{"d_expert": 192, "n_head": 6, "norm_place": "pre", "qk_norm": false, "lr": 0.0076, "lr_head": 0.00785, "grad_clip": 1.0, "batch_tokens": 131072, "steps": 4819}
Below are experts of layer 4 (counted from 0) of a mixture-of-experts language model. Rows are named router (the router's row for the expert), down (a neuron's output weights, with its number) and show model dimensions 0-47. Each number is 128 + 24 x the weight over its row's rms, rounded and kept within 0 to 255. Numbers have three digits each.
After each expert's rows: "raises" lists some tokens whose logits its average output raises strongly, later layers aside. This comes from a sample of Wikipedia text that the model never trained on.

# expert 79
router:107107139109118148115144123180113147127132100137102111111107160107139121063132113123099108166137160160181120116118166098096079120167115095147120
down2:110145130128151145144136125084139133134169111118151158088148102163102149096135104154094159137147117175131142143052111122121112139172113109138122
down3:111127104128104108150122111116124122070115113109143121144084138112135120109109045135136150092133094107117138120147129115127108117126112129143132
down4:159105099125127141129134146112095117123119207107152117102149137133084131130171143149152136177108158122117130121129103188110144132105114152136128
down5:137103144122104146117095124103152117173099120110139169125127132107100150156120126151143125127152166176098164133110127097123153127138121138144157
down6:115072115192160100178086072156107099142151137124105111135146118133140138149129134120122109170126106124145153141139161114122106152164107139139093
down7:151111139131141101114148177161143140091087118089154150165118156120108163130101093112160082101110132150110119149138147123096117121143082157110147
down8:095107126118109124163086114114119155113118109167100109101151131138109139143118115122140159138129124118146164155075115109101122092101103070151088
down9:143097106128128132105130138126149135132142193124127107152156126111130103106094154134138165133150126117107154121147123134119134166106125140146180
down10:149114109182115084135139122113130151117157095116131106152125076149121107115136127112133107092107122182152156125141121161119148157128122130126088
down11:144118129145148120144148128140098134174124108149125149128121101124124125127128136101138146087160115151102153131157104129071139128105144099128104
down12:133146146142107187132118134102143105125086130137100114131147177143143118160163152132164098124124124172142095131097136129132148137139106099100095
down13:156112145077156140094161140082093135120169133124143105154084173110092154114103158138110155127128126130138120126106124135129150129110169094127140
down14:136131125153151139115130196147095120130131091137114064170083151111112111096135068105116148135123144140122116117135124090103122118154137130140109
down15:121081140148138129124113136159134143138128139126181123148091134130094115147131139102156185102086180069142150153165135141111156127101108172106154
raises: " It", " These", " This", " The", " One", " However"

# expert 93
router:088122143159144105133141159088103147105152095111116127076141096133141163122187145122114093148102154115115146108116143093154112130125102127139144
down2:072144133121147133141120144143125119136159082140145166108111130123106138091135124099139153124140130143145136133125105140147070109123130132118126
down3:074112124112130117135094108070131128094110145085100138130173103105120141108104153081111151110156149140114122152138102143083127133106118158106156
down4:158129132103096108098120112108105095140088150122122113136113092116142108162113118122152145140119205099122143074160122136150124117117143103154106
down5:138102145116144155155174139172127096115105089146126181156113072137133156134115115138146122142095156131144129078146115105115152164078125107108152
down6:102101110126129124167137142122092107118129158099124107113142146178086132148149140107149161139169110134106101153099097123126127124123183093137088
down7:142128102105127128133116135124212091127148105091163096125116127106126156139107133140175128131150107163117122156123144152135076163138111124135100
down8:122134167093112181168136111116090156133070140127110096178152132150134125143144148138156143075110125139084116116151111103113121169082096149131127
down9:099110133163122144136105123154116148155096117180110152128123161105153132146145132161122096198172141120152119093149112092122126094159156134137139
down10:162132123091141117130145138117103107192142148137148158122087155149146111142116093166093121185084119135120123113150105092159111142143075147142150
down11:142117136133157100146129125150126094115091157121148125116125140191179144141149141184123130213134105115130092130109104133135111126104143130170133
down12:161174105079136103161143137141147166144111054131102072107127156087100126111115165142115120132135177126176103171156139125136146113130120149111120
down13:106143179098118130156106135123110072090161104134113136117154127138096171060161130172143111113110098141126140111115131113106148137128120087118130
down14:159149119134136165125142109143099156133163118099164075146114163112121165129143128147167089146097136141134143119094113175137137124118140139086112
down15:112158109115145086116119142155138132116118122107135143171185073099097154157119145137169120160085132173116124109103113106129133116103154124117147
raises: "her", "ator", "ab", "p"

# expert 82
router:118102110112150092127111173128118107125124119133087113112079098125144119122116134125132096163149155176097134122133110125155061129144129127094125
down2:105140163102119069193171130138135104131129122155140114151096112093143155121130099140106149113133148116134174127117138124117149132095153155106148
down3:116087125166123124126140109105110138081115107065101116115149110163153116092106152075113146129141102147171133098121125125114116148137093112163090
down4:131094118188142147173139094150112127176124130079103067095134120116129127147134126172107155110147156108143128127149109134111152134084085139168125
down5:126097137134139140113154162109137117110137102096094128122127122128130123134137185149139099121103114161122100109106123103154095154122166128096154
down6:129110141157152153100162110091108118134116130107171125144107138106153140138122088159080122092111127092138153124078119114114110111129105164152111
down7:142094104110095062095086122125136109131148127125101117117126155119134137125099092153108091152099130121122148118163161123131099160141138144168115
down8:098136107113148105114131117085117146158156143114131112094126130166125104106077163148135101156135117142126109108111164114124113120139128160144181
down9:123117174085154083103135152098151085115138130123104120139069117140142129096113135177127141160105141154136102088135147125151146109182142156075131
down10:105169143117134149135108145071142163110146135110122123128115132119126117183114153158134109159106140105072169133141119137108132139130150126097137
down11:150145130150144110109122132106128132098120120131129116118110166145125150114185119130137115124165117102194112139103156077118152068108126141160105
down12:164161096131118153143148103110147144160127160141117125123135145152115104107104147149123131123129103137158107151107035095108149148136138094141102
down13:133101092089126164121154114102152133199101112144160148110151161145116119156130081139108125133156147098102169111122114125126129149140160158123167
down14:128164123118107134129143133126199107142157106147138116103116140103137160101105098146145144150135132171151108109151112101094135114186120101166068
down15:099098132123110162163141126144146127089106099074145103098146126190114137136098119072105147101125100120119092141115172148159153127097125131142117
raises: "y", "ing", "eb", "h", "er", "in"

# expert 9
router:121122125083133105112138143094113087129156143102131130110145112162162144146190125156163094155106128074132163102119140105133083135107101152111112
down2:105141155141140122169143131159139138133113132148087106153113112146140105121134141134153167111080151141113100101117112113158129129131102123169114
down3:113096107159118094142127132087135134158109151129142087161145110124145086121143130143112135142092105161158110092079132139143088106096123166125116
down4:140135103154107147090147133132154147134104111140153178107170091164136114132090136114154122144127179120182081147146124173095149130140112106135133
down5:134132144097132127154144139121163128097149099168117134140117139101201110174115130115117127155131177153102152123150099137159135077159129109134143
down6:122134117080109146100113182088088140157132132130107179111131126105161095134091143134151119104106099127162123108154129144125154095200130126116131
down7:105090103106081112180132144112152126165133114117124099098133146110132094131098109125105142150097114146139162176114108094112158085118142161104111
down8:114137066083159152102125111113145125117175131102135116118135127137115113123158120145113137136138089089155116140119151100122129103135124104128118
down9:142087119113122199125103117100133158102090137105129127156151094136157152107130087144152092098112142120168127114099163140151076136151108131119155
down10:123123141104116124193114108128099093151136154112155115140110099132114156131144157113145156101159124137155104134142112122131094131159167102151104
down11:163151143134123121112166075122118141100128165102108124079120186098174119113143144142123113094116133118146156138167123113134146139180175149114120
down12:078159115117113129175146082109132099114142144135141127099101086116126175108115156140097098149124082146128117126184188165142147139125104128154188
down13:111129125114137128096091145115132137136118110155152122142114124147136087137135075117122146108131180140165100119093110119119099124161136125098135
down14:141183197099129095149109142125149106123155121149157141165138091103123115122112097163101175124120162091086096118104152083108143169136126110143143
down15:108139119122118168131121152130119114126109177141113112147149110146109108105108118143145098143157123165099139148158105132145129150112076136138125
raises: "ome", "om", "s", "a", "an"

# expert 12
router:115123147119126123147147142121134121080127117144126150116175187162111130148170101135105139110098148125145169079120131143151116124097153156117128
down2:109134095186122103151134117116082127178149129148090083139112094143115153167082164161118119143111119159128125109125140157121111167152135111153120
down3:153124158129148141109160110126112114116141085139110121111119136125122100123143146144142147170135146149162120147149100188187119117119150122129129
down4:117109173158114100096084153165128158078109114138102110111122160110094165094133144094088090115135147190133149169106147088172138120120156171156151
down5:109165093130146125145123126108140110121144100186145148150130166136109140151154118136054112122134125096095143135142166120130136169127093138142146
down6:124183142139116126090133105139140137121129124138136100135111108134120132110114122128131100114115146128180095097113156143071117139139174141159166
down7:174114160133140100149076138102169098181144149131154160108100166134164184113110158148172104133119120074113154101093075087139101099143170138131135
down8:136117156111090165140103122151147101179127131153130082116094142095138140111110166118105135122152158123139149178147162149125121155151124091143167
down9:169095103167112090128167106118150110100104127092098161118142151085149110142133103122187148151151116102167132113128115167157129088125112159132144
down10:119147132152113123114126153135102120135122129098114122142144151120113116162077163140134128136083142110141147080111151141080125147162130178136168
down11:095135128087124115128110131125132107108106153137178105149122134171117156128129124117174127111109129164129097149141142097144138189101159120148100
down12:117148079152182104135090095125143099148160123147149072151134109128155129165128151124094116154157157092127156147166152139085147157125148143118136
down13:136101186164093081114149133142151143105111099116119108169111098153145125133159131066133145123126174166150110137136154164150160149131119102130120
down14:115169163142102109099092116114133097123110140108078135130114140155140133130160097154116132136114113104110118103112124134111130114135133136127120
down15:135067103161127144152089133132175101132095164126140161138132097123134151116105152108135179154156157098143115126144151126115157141118118120158158
raises: "s", ",", " and"

# expert 70
router:132143150146141129128185120135144130174128119093083119096145092137128136095152126141110137120069144127152120136110133133137125108113124140174159
down2:145126087109136098095122147108111159131180125119167162127183149101111136178081113146133125122132100109114094167115116095116101155149165120123095
down3:101159166147139100136128108141117114129149133128162122137117124077104142161070110167150121107086098136090124115077099147132127139111129081122113
down4:145135111138159129145131113162102174117158142134134127142103089147133123104117136102142151137108112122134130146148111093148119082152201117102077
down5:129114113100120120121146146111123153160127162103128174121115125163147149135150137125123134141130142102121119133110145099144110103107133114159137
down6:154146101090129168127084132159157127137100171132118099153128092123123128119131138155097159137097122057110128124174144106124127108141099193127138
down7:123148077112084137161132111133129202112125096148142131126113168135146157147134124163122156099133168121083122127065135176115158108143119146139177
down8:120119164131158099112106112126083150097135157114134110132111105139117139091143124144148148145085147146127136123108134125102097148115143102146185
down9:101121117134124137195124123110132127138133145085173106133129119100081120165193103166160105115168141143109130149152136107153121146102090097102089
down10:120120134096130086162169124134124111146119147161101134140129119131082143101161192078105087167093157117115171143135108121109100086107115119107103
down11:130113123122124144101130132101139130137097143146102080065120179126138137148148084098171137111109137127137143110091084088129123130119146110097114
down12:126107125124088074205134125139141123147155121098142124151122116143134140164109105148161099102088118099094113103096098111156108138158114154141089
down13:087101147156109142129150151141112140108134138116126105065133126144127141168192120104122124087133168151127179123110104146142104154147146088155118
down14:136125112094147138127115114149101135117159152096142160100151134200128096105093096154126110142095095140070139110146128115111111095122118118120140
down15:129112107092099190112084119114128142093133101171097107133112108073151133135140148130114105098131123104159114100157140095119137093158154088146125
raises: " of", " with", " and"

# expert 86
router:131091140139141101123131127089142121126137135110141143136152094120118122133068121128147128164130130130092142138128132151155131110129146131139172
down2:154192162134112155113120062118135103146125117124144116110143110134130124116123128129115140126173142142128146140106109115142057155141116135132133
down3:115066144133168119105127114113128127098128074093128133127125086139076129105136143122124135136113156175150144120162149148105105123120081146135142
down4:171137106129069137103131117110143090139128124151123123147132119143147113124119138118145154170103159130123162143127099104136133118133122089167078
down5:150149109123145141130107155125147127116171137129134101071096167125095142111167161129104128103137170141111103122150134158139124101111121157109087
down6:105138130134112140101151122112123149119143133123179156099128110132099130125156104146140144171110109096133132121171120118142124149150107173167137
down7:134137087115121070161120115147103070105115156170108109161089120092142096138134143111150121116092136114101165124109120107149107139137125105108128
down8:143113137143143116110116127160191086106121102115090090118128133163125133102136129152127096148119119125116156076134139121149082117139065152131146
down9:149124089114133125106131147156132132078132090089159129099131124185120133107168150108139109106063103131082100160168118136145132125159162161133153
down10:114142109139104135119103151112160173135094113131103124132161139191114161148121171164191149176099119109102141087139118144120150138155159048097123
down11:150085097096117144116086072103188100164119141116140169126169120170132120100123082163125123144124078124138161099141126104131134131124163113154144
down12:139129130165158160108159112120125136103127127135117125111078119108089118151116141103088157146115101138144130156156115118131107105172092187132119
down13:182162103101120136131109153150134132091186071118146139165115139096134132148079092166137156117103140158107173088145109112127156143132135136118130
down14:117152109104100158096113107147172143157144142152096124137112117074137076149156116120148140157135065128111131148135132086147102166131126115141141
down15:153101148120116144096120151103143169101122113112070160098164135136170106144146116158127113187117145095163187119151154120164162146082134111174142
raises: "-", "S", "L", "M", "R", "==="

# expert 95
router:084170147153100121123133146067104156127150100101107113087156122146151143126144138107125113114088174126093159113127143101144119121136119161139151
down2:071140118180114119096124119108069088101147137144092166136078113123161131136155141129131162152133109129105112149145072150117142143131101154158154
down3:132127115163118138137139095114115138135136075139093142137104166117163123136118140146102120097085156176101100130122090116121107094111125090135099
down4:158142143094120075102117145077180145149093150131112078159072134136127140162137112122145079121135136124113122174099124130119123115163154113145134
down5:140120152097075120121152132154121087115144109138099171155132099133166173144154088136155129060146167130148115143163120113144149142128155127149100
down6:112110139147145139101145140112130099151141125148109171133116145111131151146123165095115121150052147117111066096165104161107107123134114111125159
down7:169132170115122139146103158140168159188127149151090121147098085125107103103114112129122131101182144154137142111110109115145087138110135114111100
down8:042123162171140140149141127175068101091132166167125172093119113105149186098141166102090139121105127126089108149085150103108112116139107126142179
down9:133134093081103143143123151104173138135177105116098110145131104095129107171191113164112100114128110105118116104150113106104110207126117152095126
down10:112146119141094151149098163115133109113146135158164125128067123125138143132116127109088147103176111162171100131128162150129153112119122131057186
down11:125119146114129141106081158107118186114147154083156130128139108161102091158113158142131127115162094068123109130106108100125112173133150103112112
down12:098118109170148164089139146107159143108109127097094140084146136136171150110167154176129141147163131109117133124139152129112141129113105167145120
down13:144102160175105140090163132120092133064150148135167110163133123160173121143138108139075154166127151147119150100124121095130100145119123092078104
down14:170122152107130120137146146181184134130146099120138122143123167152137106161140122130111122125128122164142087143126120115083096123128155116153159
down15:133140074154113079114128130146114136135155106099093136149142110123121098149133143100106138132145103108100113109167134133116139130158142149104124
raises: "pr", "c", "ound", "ee", "hip", "qu"